Below are experts of layer 4 (counted from 0) of a mixture-of-experts language model. Rows are named router (the router's row for the expert), gate (a neuron's input weights, with its number), up (a neuron's input weights, with its number) and show model dimensions 192-255. Each number is 128 + 24 x the weight over its row's rms, rounded and kept within 0 to 255. Numbers have three digits each.
After each expert's rows: a language model's description of what the expert responds to. This comes from a sample of Wikipedia text that the model never trained on.

# expert 20
router:137110093129118164118138133132146110119166076145154116082118135119163108113177128138118154099133131119133097124115127136144148141168115126118169079139112092122134137102126118112157107162127100
gate0:157154124112115108125132143160153132132142113143152138095161132112170106078119169125121092119120136093114095124088126094117134147126129104142150077169085122079118108133115137102158135134155120
up0:221150106082157127114078159139143137174093137167123065111143166119169088077132183076139147115108160133138071120121143131110131091156132070130128121148108135098166133118123156086149115145139118
gate1:119124103128119168115119162153148110122163107116124143119084112138162155123125157136130122116161142125147141137144096165108132122115130113120159109108168094097151133098129125131161189143136125
up1:120099110120105151095110138133139136144185114110134102149100133108136154132163133128079124122128169108130131128159128145133122162122118092116120141123115137111165128112110166115154175116098134
gate2:152142118126170166086148081133129136112078124121089159163084145100092122136099140199095144125101141115109158167123115126120136162150128122122156106131126089134139158150070160077121104110170144
up2:127195141158132125111136124097129116093120111162099109166110139094114091127113144151101084140098133103091136160093130114096128191123103122116147123113133128124145160144053139112118127096157122
Description: Mid-word consonant pieces. Inner subword pieces of long words, mostly short vowel-consonant chunks, such as bor in corroborated, ract in retractable, rib in indescribably.

# expert 19
router:123104146134118107161162097169126094134096117101129145096064173139157102145063112091183130113107105116142137156184160148121130140089121067132121119147117135177131100092114171110111119152117176
gate0:123113135083079131130156138107116099175139150136133112151103124152152142149122125132198135179139121081127092110133121138135142143143108160110133140133149119121108097099135124106131152147141092
up0:139094161107106130132155174134133167178107111121146111158105125152135121156117112107156129143112149068132126063105118148092120192084136160117148128132143129140112101111131157158135076109157091
gate1:093145154099110155119123086141130122147119128091132120145111130164145141141088128164122122134126100139119122116152101140160133151163171106149123119162111135143104133155096133116155123119149133
up1:124133113127109108135117122125126127141119147136154127111124152171114110130095100144098150127136104111125116135131133099123154114139170094163112109181112141128167117148138114091149107135121204
gate2:152172137111069084125161147137123120142103107157097085144090122144157197152159097102122098107113137125110123144133155167130123115085133086136149142103130148152110125142113135129138152115146144
up2:130140114126080142150166153118129131091100146126097106145118139105130133143133043096133095138130150127143124135112139161117166097134155136122131132099145116175132150161129133092120166121128160
Description: Nouns and adjectives after determiners. Content nouns and adjectives following the, a or his, like national, government, enemy, native, family, album.

# expert 21
router:158101122144121131083141120118141118135101089101133096112135137128112101089104106137179137096127117138159083167145114085113114165096082119145142130160107126116148157147141140119116080137165143
gate0:140118137156031087114130136126108168100166134124118109136126126117149158151149070114099145140101124158139126119146091119103139170143144129102125154152086150100151123150113101146117121155149118
up0:160133116149062108115128107151131166101125133134107114109154143144123164131163098126071120117110150159144118141161135175147115162123123117119140108147136090099153132099122110111111089138159130
gate1:113123125132143130144091113097130104113159097096105156128127091148124153124135138120130144072162116142102118163121132138100148176124124116133139108117124142119100124166111150098069096134111104
up1:138128117120104137106127110068116123106128130134127143086113122130117132128147129097143188076129104166109135188121131142076163158099156133094151131092133143124105077137121170119101137175113126
gate2:128092133174171122127118134149123143135096129110088131141118157118134127143135158178158123115118123106115183165097144128132136158107088134108105124147089154134170135114107121143124157145107118
up2:134104126129141131150133133119137171151118103055079101156116148112146120138105129116132112130136118135106172132110157062120117122085124148162130145174099143152152121096122108115102127102100082
Description: Conjunctions and clause links. Commas, and, or, but, which and sentence-initial He or However linking clauses or list items, as in "retired and lived", "glass, or".

# expert 14
router:165103134118114084089111099136197109172136157115132107103127142126115121105117134097159148094143157136161143161157141101121150099126139106126154125136147107168130155150107155107104120121144104
gate0:072130105104128142134124120154151180118143131112144126134137141094156090127135124072105091100172162138133145126139093094154121134103113125096134091149133110118140145126100101144123109154130140
up0:090151144080134147126111100145128143112134091112134167153151169124155124147159136102137139132156139126121176107137102116137097115095128146097142132137121118145124154159112124154130167138146118
gate1:129101126147118127127094151167112145099140117125125098113091148055141148074133119139152089100148164129089139137109128138145121093092159117169158099099121161119108069131070134122141121127153143
up1:172086104117132143129091116141128119094131112097109095104105123061155125091134087132160108099130162132137172112111107109120105119094113143117168136131154146123124083122112116113165131148119117
gate2:122145120169117114181132146127139140130111135136144169117131101103116119142133102107157129080101079121183167139130095126112141125115068138124137110168154108116134116115097118137136112109111193
up2:121152128163142114143150156107166162137135147112155138121115105115130118105147082136094120141114065128162179136110138118160108117131081124133132134204129107130156129147114132152160107138138151
Description: Plural and agent suffixes. Plural and agent-noun endings that finish a word, such as -ers, -ors, -es, -ions, as in professors, critics, liberals.

# expert 3
router:128117123122145176131122130117129135116122124103129113094119129144147147124201161157145125101125170105127195164145083146216130101128067140117132101098164130177168157166120145117143146138141152
gate0:093140141151108079075111121115161095138109132151146064139132087129112127111111137165125112113159136110118116158142108126157132119142111084097159113119094138116144142127146123155150125138129149
up0:120154100134115092109150142137179097134111159131137075150157124157115102128145088145122134127179119146097123135115116119115176137168111073119187178140089080093135126119127113159147097123103150
gate1:152122151113142148102111137126119155112111109110133112111114106123100137116126142110149142072142117093127134156120128128060119084137135073130138083116121130135108108092159141138109097108149107
up1:101114112086140134113112107138147113085107158107137088152135109143089151077146107149145129061139130106135176129151135135108105117148142116108131132102115115134132100134127149148131150118145127
gate2:131118133116110114130159122100151153120150161119128134083191130141128126138177083101130141136151122161141090079162096114112148138073133156132141115132143160137173176086124105061100160140174154
up2:138118092156143154178137071123168093100153165163098149129147162143140122145117116113107144139168136134132115149106124145128138155144122152115141133157113147105161150127132105105101203159193125
Description: Main verbs and prepositions. Past-tense main verbs and verb endings after subjects or auxiliaries, with prepositions like to, of, into: "had been", "joined", "located in", "laughed".

# expert 12
router:112101108136115156121155106099125095077131097098149128114086141146116109098134154129176143094116133126174113154162121095158094145142127141165149122141116101113148144134106108121123116168118131
gate0:131156151157120112108101085123153113138189089122154143083127147150102156138132130131140120159131126078137073128116099125127084144139107123101152107111071080062107164119111107133126146154114102
up0:158105100130141094093093117082132126130156088117148098099086115119134114151130132111137222131102091117112043109125151128147146125147108134117135146124151098139130123168109139175110157148101107
gate1:125133114086128159129126136126170134087131114142122133148143144108157127123143120124102133093108130081137100187131160137127155116100144186144068125125076128119177121149123100118156145085149114
up1:097101137126138153128114122132132104102151080158120125126134204133148099139147136151097124139113112130134135152156157107110153114124119175103098146124083153095115125141156085116157139119133141
gate2:103127158116140091123113125130119098155089165142127152083058076160089166153123148099156128146083111129141118166165136116131076134119146115118149092097141149120114104147076114098135117126099087
up2:080110118148154142121142092103139109121079145130174122125091105131122144139155116120177065157123130162139086136169135169102133120094132164130145101106193124118122112143068120129134146136105109
Description: Year prefixes. First three digits of years in dates, seasons and ranges, such as 199 in 1991–92, 196 in 1923–1966, 201.

# expert 9
router:115104109137127120123127149147138130138135135135116122128092130123129092129132108139136132125141152115146130186221090117147148155123131132129126139132126113106147128145119144139115147137132127
gate0:097180133132076125166136165145130160139109116103133159142157132105097138091145102161125119114133122173143146161135129128134102152162143103118126093142112131103112145129129061106101150087207136
up0:144188136171108171134112149128184134137077162129139151135131061121112116126172130146130110067152111126117114183150089131121150120125153126119147147118156167104101126134159119119147161106199158
gate1:112127097139119142117115127158109161107130095128151153137097128116102114124174132161130163133163090132165153149110126111113105148144177123102134159078116092133173157160137096127142092127097153
up1:091111085122153139113149150135118153103141128079182121125097133136134097138139123093132131157131086138153146149153140107115117160153147132126112126102121100098140174120149149127126134121145139
gate2:141131134096147113117139154120107142142152149115101123139109096108148107133155107135118145123097109147109112153152114124147135119130143152139108091145122141138136124130157150112145138109146176
up2:134136098137096122132132135100130138104144140139120095120165168093143104126125143077171117104099124090114133191139110141079161146150123106127094129122159188138119134150113117179151082117096185
Description: Name-ending word pieces. Final pieces of personal and place names, often Slavic or other foreign, such as -ko, -anka, -ley, -ford, -ville, -son, Rossi.

# expert 1
router:130124083155131123102172080126131109141139175130143124102121146159097113093138147185122145099143158117142109186166128111152118112105124126158142102127113116145125146143119114132087113167144146
gate0:129127092133079111122156127165146144112136104145114146098165160146118162086172134091132126118111160156110160152118116141093185115123157104150132154144117093098131115145129124090131105176117124
up0:134146124198097156118138137182154132138127139138128125099142179141088134080125149091144147137112124153117125172085133166157131093120137148099133146199141107127136116152131148113117096182122133
gate1:129129097143155104136098113131149143156109149083112121167113124112124116103149092143136119178141160137110123126165171144161123144143111078120179159101118134195187140147129124117108091121126202
up1:103169095123127166147142111156138147151123135069124095155092137126134102115128167146104116162137156118080122149117153158109105140175122086103149130120107141117143127180138115111114100107123184
gate2:151148094106109146144131166079150128106153146134117103093120188160134142155123111150118154102111118166099134140136107126125137115106104110155129109137062142146167160163154154134090105106104098
up2:148133106116144147151120160140123091102119119119120063080127103155117140132097111146144152144135107142119097163126095107116171157121144116141152142136093138091180131181143119081094126125106121
Description: Sentence-ending periods. Periods ending sentences or parentheses, plus decimal points inside numbers in tables, as in "critics. Metacritic", "70.47%", "Trans. Netw".

# expert 0
router:108107100164104132102135156103095127181101122112128122086063150147138153120163095191109139062112124130137128136097125116126080147128149154157141121107091077128119139158132123134149102130155125
gate0:122134154140090105124118165141093172122130114154109127150127110137161128142149142103119112156137080157150127122132110164169117120120142119149144126156160118088117133119113128124114125121134172
up0:118099125162112123114119115101108141128106127113096123121105148147163129133134121121140129113144115154092111172114093099161128163148126127181159159123130125083098091136117121116124131113141113
gate1:112143103132150120156101107120122100120134160129156142109101139122129130087118138161158126087129120166131121123163138142155112143079135134126135117154111127094103108110088131129119134181129144
up1:125137124142077137148107139167156118120100157107173124119128188114112182130102139181132136065131119126118134101127113115154127136140144131135114148119136124135103135086118123161150065163118153
gate2:156169122164151162065135098139112084118098108120089175141153138168143165164160106093157140116130143138088111151125112139140109120113129146142138081092110131158086120141192141145118124102128133
up2:083116154171154116133135155120141100131158147123110124114139115147133126149120127101147154100138128113113122169149152162098128129052146151147161068116124098161128123157165137189102120137146088
Description: Capital initial letters. Single capital-letter tokens starting names, acronyms or codes, often after pipes, commas or colons, such as F in Ficke, M in MISL, B in BO.

# expert 18
router:140124099158094108144177093132128095134120108106122125110109146067129120113120164154166121138080124148155135144121111128105138132098111170177149106140115107140126100112112132122125144130120114
gate0:122112153151114121113174107164119115115093134116128138071139118065098154069120143127168136156098121109133143143116113158113139138117102142116131169127131121141167142142088153086131148145143107
up0:131096138163131108138210120122168122117117139084119149091124131103114129106120148124127123155127123175153152150134134128102123120104111124127132158097142096171141130122112134070131145124157124
gate1:175119101109108137175131132098123072131136112128125132140125088113134126086145110133159113164123121106119133123107115108110196142125111140189166070159122136146162110098156099146136184127159141
up1:163125078108112136180165133123108113147128124102156085108100091114157140158170146116144139102136154100145151082142110122108159104105157123148160112124133091119148100100110120129156123091133128
gate2:112148121106122135148135115089139142161134123082113124157103127111105143129132135133139137123109163121121125150123151153103134152099153113109158090117128113160154145111115140101123131090146143
up2:108158122100083131160136137113154116129121137096125129148110122123101145105134133148101122100128130105112150130081128143098121169113149128095142125123132110153132125108155137099122148090109141
Description: Copula verbs, odd fragments. Forms of be and has after subjects, such as is, was, were, are, plus short inner pieces of foreign names like ia, é, y.

# expert 7
router:122119101151120113141151121148107097143158107138172079105092121129116125116170130143137166102126151121139158145130116142128113121113109136165155128164103104130129139101100129149105141127111126
gate0:096101121147127128116145117164109173146119145126140103072101174097123094141144146122120121123129109133148144128136127136091146147140135104132127085123129117122119143121062122135090158136110133
up0:063095128131127114145140128178086136135154158126143115086092154096101135131163132120137093118136107131161150131100082136113142136110167095141119047106135135138150122091080117142119161137130167
gate1:116091097085147145139146137145191099126125095121136123119124159136144136158123127112139139143089133108079147115031122132137168144124142085097132115089144113101130128140107100116134115123127113
up1:101091102095144124117144134127177128131121112123142112121115183118104142153173130128124145140117127122070143117069136129134157105085143098085149104123154109105099129119125151080136093103124121
gate2:129145161149144102113138135106106111138149123131127085138135130148128104139152117115147147119118157138147132138109104134156191115158112117141121102093129138116146123077120141203075124139101138
up2:126115123116132125090115110116122086146173119125157066145124151105158111151108103142123143125101140151152138143118111124194102134150112115120128141102142148122146115097153140176089106103094145
Description: Years and dates. Final digits of years after 190 or 201, month names, century, and digits in score or date ranges like "2012–13", "4–7–1".

# expert 8
router:136138107139109114099141107168124108150136183154121131111110135106140105115141155145155109078135146131145112177158126095184096150110120122147127121122119106120162170149088144148109096142119160
gate0:133119158138094118139067130122108089105110127126105123142134131147149094140156128130113133147100145129190109131138124104146171106132139140145121166141112126118132130127117158180140161166098107
up0:144108114145115118181079138109135148106121103096118103121134160119151155165096126137152191151103129152171141166120098111109106135153121163194152136110093105138136126108130152151094176130101098
gate1:182149093112135121081164175140130120153137139116117141128161145138082147141132138134103115116073127125100088142128097170130114128121133087121128100139091157126127146119157131108136147152096148
up1:202190143148144164116160135150127116118080150108112090115178119139087127125117106157118139114104124119103136140102093093090129104171153086107115124153128136145122125108113133125115191125142191
gate2:123098108153158130123148121115132131136102120113163114149158108075108081110114140115109104098086124123103137145159159068124139138125117147113111114101120133108144108116127160133110104152135128
up2:140109115154143138131107109147106150125162187138155128115150122106158139139103139125126083065099144119122128160136155098129140135184111139133120118125105129133125089151129134133114081124173140
Description: Infobox codes and units. Abbreviations, units and field words in infoboxes and coordinates, such as prime marks, °N, UTC, EEST, ft, IMO, TV, University.

# expert 16
router:103113117146100122097140134117141106132126121126130129127140130154141133116135078093150140123103164104116148150150125100123172143120120118149122133162087093126156160121131118159117121118153155
gate0:146164146149116116088066153123078097163106128129096097125168128143132089172141108147171110120148115139188140156110122107138102148080104154119121142124165113113099115127133109121122111153111163
up0:114147103139091142100103124117122073132127135141103108123123113091141101164090111108153113075114162132167148123131160121152121095108130124122131143124151073094105109135162106086147127157113143
gate1:149135135144137130113150121129133114162163134194104153157109143132121127158102111110100137149153136158132125162108163126138124151092137106149136135107134113153151120118123139109157126135088149
up1:150157107138109070148154115148137118151147145154120159142117117133141133191132164133083147150160126134073122139096163110140114196122123117121153096139122143150123122099119144091140116122146127
gate2:116095098156101109137167112093110112095143112109138139120112133121139163159115082119143145111127108134133133148134118101109125160130140134164113161119132132137117149143147117099063117144149104
up2:089081097124118091151135096123131139097132165094113115154086129136143132171137086139095145125091111124148114167103124141132140110157092126182131131091109101166131121148118143104095118097146097
Description: Of, commas, separators. The preposition of plus commas, colons, pipes and semicolons joining phrases or table cells, as in banner of Cornwall, include, including.

# expert 17
router:180098132126126144092146111157185126126107153142142136116126153120127127140159109126120157076129138132118134133182113109138131130089102084156143125092104117143144142094103162110136096135133135
gate0:133082135145110122163112121040137193144121120137121156132124200119120112130142112149126133095171096161140154069123097131117125160133123105126103081179167122132129095140127147099123080091132065
up0:184047132140125109115097125091138185153115120119119161134105184137137127138169111160142132086166137138138161079111075136120140150091118129124119106151176132149115131136105167116130124088091094
gate1:139102178116103159142141143162119102176160135148115101118107187158147117119143106109109130086128143133120135143119139085155155143106129109119114122109126145111116129137144111128128113102121131
up1:135113157107082150124141134126123112152131151130110105105104175142186166173131087117131164043125113125137155137120145127160127125120125074110110130088145142146135109134135120142111103117151143
gate2:139150136163102140160092104159164149133082088115114122106143174141122093135141142126066138103120129122125123152175109121147139119136120126148141089147133114108132171092098138119135126108146106
up2:124135151161097110167110135171172141160072104117128120086135182140090069163139125110084137089125100092110097115172134103167151131094155133132146131136137133094131180111124128114191136104153122
Description: Quantities and units. Numbers with units or counts: percentages, km, ft, million, one/two/three, time, decade, plus digits in scores, times and measurements.

# expert 23
router:140107097153094161086120112150140111132149130129158130102122131164130149104125139140177138109122120115158131175150118126149125112143116127175148116090130126099133151140157134106138113129139144
gate0:120157134135086137179129072110112118144129149093129142085125147164105092121130106160129113047169118111158084159099105104132130175103178113158116118158146162123174101098100154117101109128103117
up0:113128097131092115162133116127135110123107149130134133097120168136140070120137171124147108109107138093150089155111088139114142170083130098150095126165089143130138125125119153138102127060146122
gate1:112177114149149128133146113189099125121128136125107135141126127150114126177153137129118133115124124153143089105153129118132115118113131094103094119082155129134135119131140106093153143121135163
up1:101163107160132121096133123167138102120134140115129126114114131135114137182133158157129154118143137198126125153156102177128113136159133114127163105064145106126122128114116148125110117150159145
gate2:139120118116121139119095147109138142121152115109117109101138124077124080119111126147140144129124129165149086105144121146148141137094092118132124128163118145129144133116116117140173167164135113
up2:115114107142142138102117118150115117149157067126091120169118121124102150126136114121203196086132128095070118177122137132107107138124080108127123120162151151131141126129116140093136116116119116
Description: Math variables, table numbers. Single-letter variables in math formulas such as n and m, signs like + and −, and numbers inside statistics table cells.

# expert 6
router:163118116143106141116142139100111132116101130116131105089064121133153140106082118186099155086124137127138123123144109138155118104133156134108120129076098075139170117171135109157134105138122144
gate0:108145114107145164113161080111143095102105130148142103120117090158142149149122083159074116160114142144117112113152156126103110148124168151112086130130137130155159126106165130142150108099125143
up0:153160106125120150146136135141155104109101143127096137153163114177161079099104088089133151142123167105149109176083126187110109125148093141133124107151126140118167110145160094146106165139159133
gate1:156131170132130120134169170112119115140145118113107143108121108109130154139132114142126101129103119172178081140105177163098135117138093142120152135157150147125130096092137166127142130183115178
up1:093098165159163083087161142098147124109155182114155133082127100145109162121127138122128146143078092132108070162136130152111128118145120145118162145135124179138139104119153154126133118135100118
gate2:084111151162118177154088172182142150113110095122088164123127170116127134117132120089130109162134145134117145137136117120097103137125138110136113115185154180137112120101093137090117111148099163
up2:086138115154112147161126124115119188105113118122106098121131151085142127134137102153095145094124158165151116158134117114120145103112135136115144160169135171102149148143107119094115086108142112
Description: Personal first names. Given names, or their first pieces, starting a person's full name in lists and prose, such as John, Darren, Stefan, Mahm(oud).

# expert 13
router:129099111115127105121186151103116102136121148131138117104111129091158108125134116098161168105125111085151119127129154106129137130123096143143132134107098135136126137104170133102148115145130142
gate0:147171135071124126168122129110119115153128154137117116101104156118130110054081079101112143114129118126138106100159116190130111139121114104132119086153129119113138129149143129095137133151173117
up0:155137114095104144137119091129147132092133135154089117130120114089157088052089109097120143142126126079143100123163095164104108100116064129159153121131146131102179153140132160103138147119159103
gate1:093136116150141094100138137111113096133111110069125109157118106131120128124096122110112156131151099132118162134153107153121167137122105156150183162100153095134145159123105122122157155109159144
up1:057098154113130146069119134126140140139148122122098122144102137157154121134123156104091110124123124113119177149139092156114149141129132102140142149085118110125140141172138182096144144161150106
gate2:118133139166159142123162119095143114119140134146099122128104100114175155128150143153159125127121125127099104151161128115126160102133138146132145116120130124138090103100119143101160146117148097
up2:124137132142136140141189089115164116127113141136099162139131133095173115156130133138128114103115138088088120167128141115117138118124090136122138123119161171156102146109115119128162133112125088
Description: Determiners and word starts. "The", "its", "their" and first pieces of split words, like re-, pre-, dis-, and infobox field labels after "- ", as Operator:, Provenance:.

# expert 15
router:117082083145113111124154106109185105158138104111131125126142132134128133099148163140169150094085137140121088117194103124161126143100131096149106111126120045158151092145092171116101091138152119
gate0:078115133136163116125150145132154091178103114130119131091143130122127128142169138121159144132107093139127145097145134123118156099111116178137203088129096135117148166130133146084146166119085107
up0:141120138138143116125134137139150121158114149114077180122166192120102146140149124102167182122136160147124132145059122169152138120117132163126197131131132136121118120123126149106115141117124113
gate1:113124190114079108083146160133144138162084134111114109097119118100136130152139111139113129162158110093172158119166114162102116100145155139101121133158100160128133141145141103101121105143134112
up1:098116164154103150095144122136143153137051135099117120082136162096172138165152112134116166119125137102145178119134112153119111080123092115130157166154100185134128116134125127113097098142125125
gate2:111137100118082104101089188102109099124142162127129134106115086149052126094106114150142116113140109150099105115135142136152124123128126121091174165081108113092124118104152139107125153113176117
up2:108116131142074112091107189124152110117130161132138118087132118121095136142130138169147119143140091119119113121139134117131110155136142132095155184089112125095120130095148100130157146125177116
Description: Articles and table pipes. Articles the, a, an after verbs or prepositions in prose, plus pipes and dashes opening table cells or list lines.

# expert 2
router:168107142149117136144151130141118119182109167127163108124111148125180149099144128129156152107138152133141114160162123132135085151123132124148120133147127093120144175145115121108074120147149141
gate0:123131082167111120082148134117150126155099150053119125144118148135095149146143128124134115148139131140141103093135090140137125135123168110072110167170129126109111152105132174117110107120157165
up0:124128121128109089111130129091139129172091129036102130146105142125099145141141167126125138105175099141100135129076120110145130129117146139115130120138138094146092173101116202094099117112132137
gate1:112117146163149113161141164105133117118116154144150141139099146161137142204162132161124140146153172125106160135152095149096157169072119139190101133169094132131130118122128115157132155114123179
up1:068123126129147127113168153101150138146122131187149143114094172104130137157165097148167142142118150140090114126130103125119155127085098110104092087139100131113123135126149102145115141139150116
gate2:112113156128081141112078117156121133133112143150108137135147102130140131171152106173111126155145150125083150109141122136138077116124121088122135143129117093127162119151085126104138092150135119
up2:126104162127137110145149118120126115133077126125135117159116147154120129167119105152151108141156123067160133135131093091160105137161138116090170124153129129121119095134116141147111119113106139
Description: Place and country names. Country, state and region names and their parts in locations and birthplaces, such as England, New (Mexico), United (States), South, Poland.

# expert 4
router:099079103120109134139139091128104106169102109162112123109095145132114115108136158107148168130116150111153077157182095122163105135147105092123147120115102137160146194131116119147147123164124153
gate0:103098102135098162194148154120088151153101111137111124141136148130157129109148110091115128153167195160105091100160096112112120105154138092102166152126126132152128159140122123126089158089122138
up0:112145109132127160123126128119115161130122125132102145130116165126159154091161074117107082106178167146115084109144125119131107108142131111092137093131126126120116149129111098130091151126137175
gate1:097114099130109120133141137088135159126162095152134102130103097119142122097165127115133148103168128104123072144113153099122106081146122173141112144122150138147123117136062160073151124135155131
up1:110144105138157119131134138057120126140140122094146131181100104128109119142135110126156172135130147135106098107139137091129110133141091196123083140142104138145130100092120126141126161133136147
gate2:111086087138140152097123125128097174138085134145129150072160153155107099137163149142132116145114141090139084126116131131107147137164152108129139149120141103151158130127127130121122119151139132
up2:103129123176123131110104133108110159192128113136126096110117159118107131148118138129118138118095153148118115159097119148137128151110127146085136125148144113107181166155142074147133157113073126
Description: Possessives, hyphens, suffix endings. List-item hyphens at line starts in infoboxes, possessive determiners like his, their, this, and word endings like -ly, -uous.

# expert 5
router:110121098127095148154131122135109064132130104134126122100112147148114107136090112140146134103136136116097122121112093145143082133118079128122138098099118087146132155178135144135130110130146099
gate0:095116157104134097143162127123134127115133145118186151098186152095098131074113129068118108095101148111130141088131123142107186137106095146129117113164143090115116114118134156114155106114139092
up0:118152149137166154083163133140130139121124135138137117128153082109114115138133108129110144159114124055138106123150138133130150168119082109124155147141097112175165106134104132121130123131158136
gate1:118143136099173110104096123137122158114112095121120126130124126133117155182138127137153164121101143152102137132130108127138126132129148129124189124131136125159149149132170135172114103101113124
up1:107157134177084125155148117139133129149154151097131100132150103126177123129125123125105160135106121106137122131058117151150145134086156117135147172120111117171125126125139129167116164153149036
gate2:097111139118084095159125099132071113146068118108120092115127179170168105138127114103150112121109164134096162134124139108164147107123117109135119108130142105061103158122151150146138088121150112
up2:059119105109125144155129105122125110149120126141185102107152166202119135126148147155119125139097129146081138157183158091151147115149114127145121105138141091108096166078152131135094108141070099
Description: Closing quotes, table pipes. Closing quotation marks after titles, closing parentheses, and table-cell pipes or line-ending pipes, as in "Eaters of the Dead" and "| May 21".

# expert 10
router:166132132170142141125127153150103097176141131128136123112124136091151122108123152124120144074113149115177121182115118099124100104113093157178138109144123084130108163121113152134115097140095139
gate0:117114123128113161139167148133135133164160124099079107173139155093142111148135098133134135098146124176162128109135114117116126167112093173113154116126135097107128131103149104138094146114119121
up0:137139160155100176115150170165138098135116149100088098154125113164138117127112123150111129150150128140142131125153140119159154148107106147156163124121115113112125131134185092183087131127098104
gate1:113143119121186155107173134097116161178154137109134138136111132188164130107170141134143163131112101101159112152130129162117131164127113144117112152089131075118128130159107120129133117121116113
up1:124135108146128125116172148131105167183130127108118132159104135183154126109165134132126184120107119102133104147113140159127139172107104177116117143118115069154138139141120103089114108127104128
gate2:091151120113152138134119122133095149144159122172109128094123107162102117135129156111112183117120145100088117137155142132137122168132139159155129135107136122141130153149143112167105136130148125
up2:112141125118134120152132102129123143174158137144091097114104106146108119122102167112103126160111142113114134137145155128160155157115150132149163139166153124157110132183134120162118124133126153
Description: Spaces before numbers. Standalone space and punctuation tokens before numbers in tables, dates and coordinates, such as a space before 22, an opening bracket, en dashes, degree signs.

# expert 11
router:154126105133122162128146123115162147130125149085149100123116159148130107133093140101111169113123127129160116118084165159124101162143068135136151095097147104121164125105131104103196130115159166
gate0:127070115131141092123168137143169136111136185109074131120123156129135116124168108112118187133178099119103086091176123084132142111129115131156150118149120090128109166144090129128188094119138134
up0:164091093153113113140140144114140141132143143105096116144132149148124143134148118080123172089168098119093090143161140093127161133104129142124146099151117084169111150137091140096158093133103143
gate1:120112077121115193143134122075117098129125119118135128158137142114110116119148198175121125139100135107088093115083154139099110156136119139124116144075129123139153142137075151154121116163151137
up1:141128124142128159114116118122136095131141143100142121160114159134107161104133145146145145150110122063128106133092148135118145165134109154136137176097135120129150151179071136176137133143186144
gate2:172132178125129128149141151136113100134101178106141129118069153126116097078169093150107134128142124151103123181151131131140125130121124142129081101140142111146101105144141077193152160104115158
up2:136125152108162148104143120104142126148107152113140111138078167074127109097108115158128161145153112145140139145121070130093134112136130113129104092152129094107117090121121104130148152112161171
Description: Line breaks, section headers. Paragraph breaks, line ends after list items or table rows, and == heading markers in wiki structure, as in "==History==", "Doubles===".

# expert 22
router:156100090141096138088131135162112144125134134137133092111134147143159137107129113103149145090054193152093126105142064143149154160112133119160129136174119112150101161178122117108164118155096103
gate0:180164073147147162112089130141094123164151152140129075126160101144108142086128122112153094115134180124126123135067101150133128131110130144149119152167163124120143166118091163115158132158127125
up0:171130099137108106090081144112120137149129114159087118097106142143103117101188099117135101138120204093122111123070115131158130123142148124122140102179165128142116174090101174135168127121118154
gate1:080138129098109145134164129143155025102130153156112125125182137142138163128148086122106122135125114174128110074151108110108126138132161133110129127133072118109150101102128165124134145116118108
up1:108116115124093118126144129141130118142138159147129141107157122118117140148138132126134128124133124135119099066115162135142101117156128122109122097105127139119158131151152162101064152140125110
gate2:092129135110085097116085164073144173115092134177080102141091125101135140093151125167129119130147130112107126114096131131162132141124172098143144106160132146094156118097140173121102157126102102
up2:078148145128079167112078153097175142113123116148099087138116169103097118138130074154113154169115141136146102120091129098130150133111133092152140120166154139097134125102163164123123134108148154
Description: Clause-opening prepositions. Prepositions and conjunctions that open time or place phrases, such as in, by, with, after, during, when, often after a comma or period.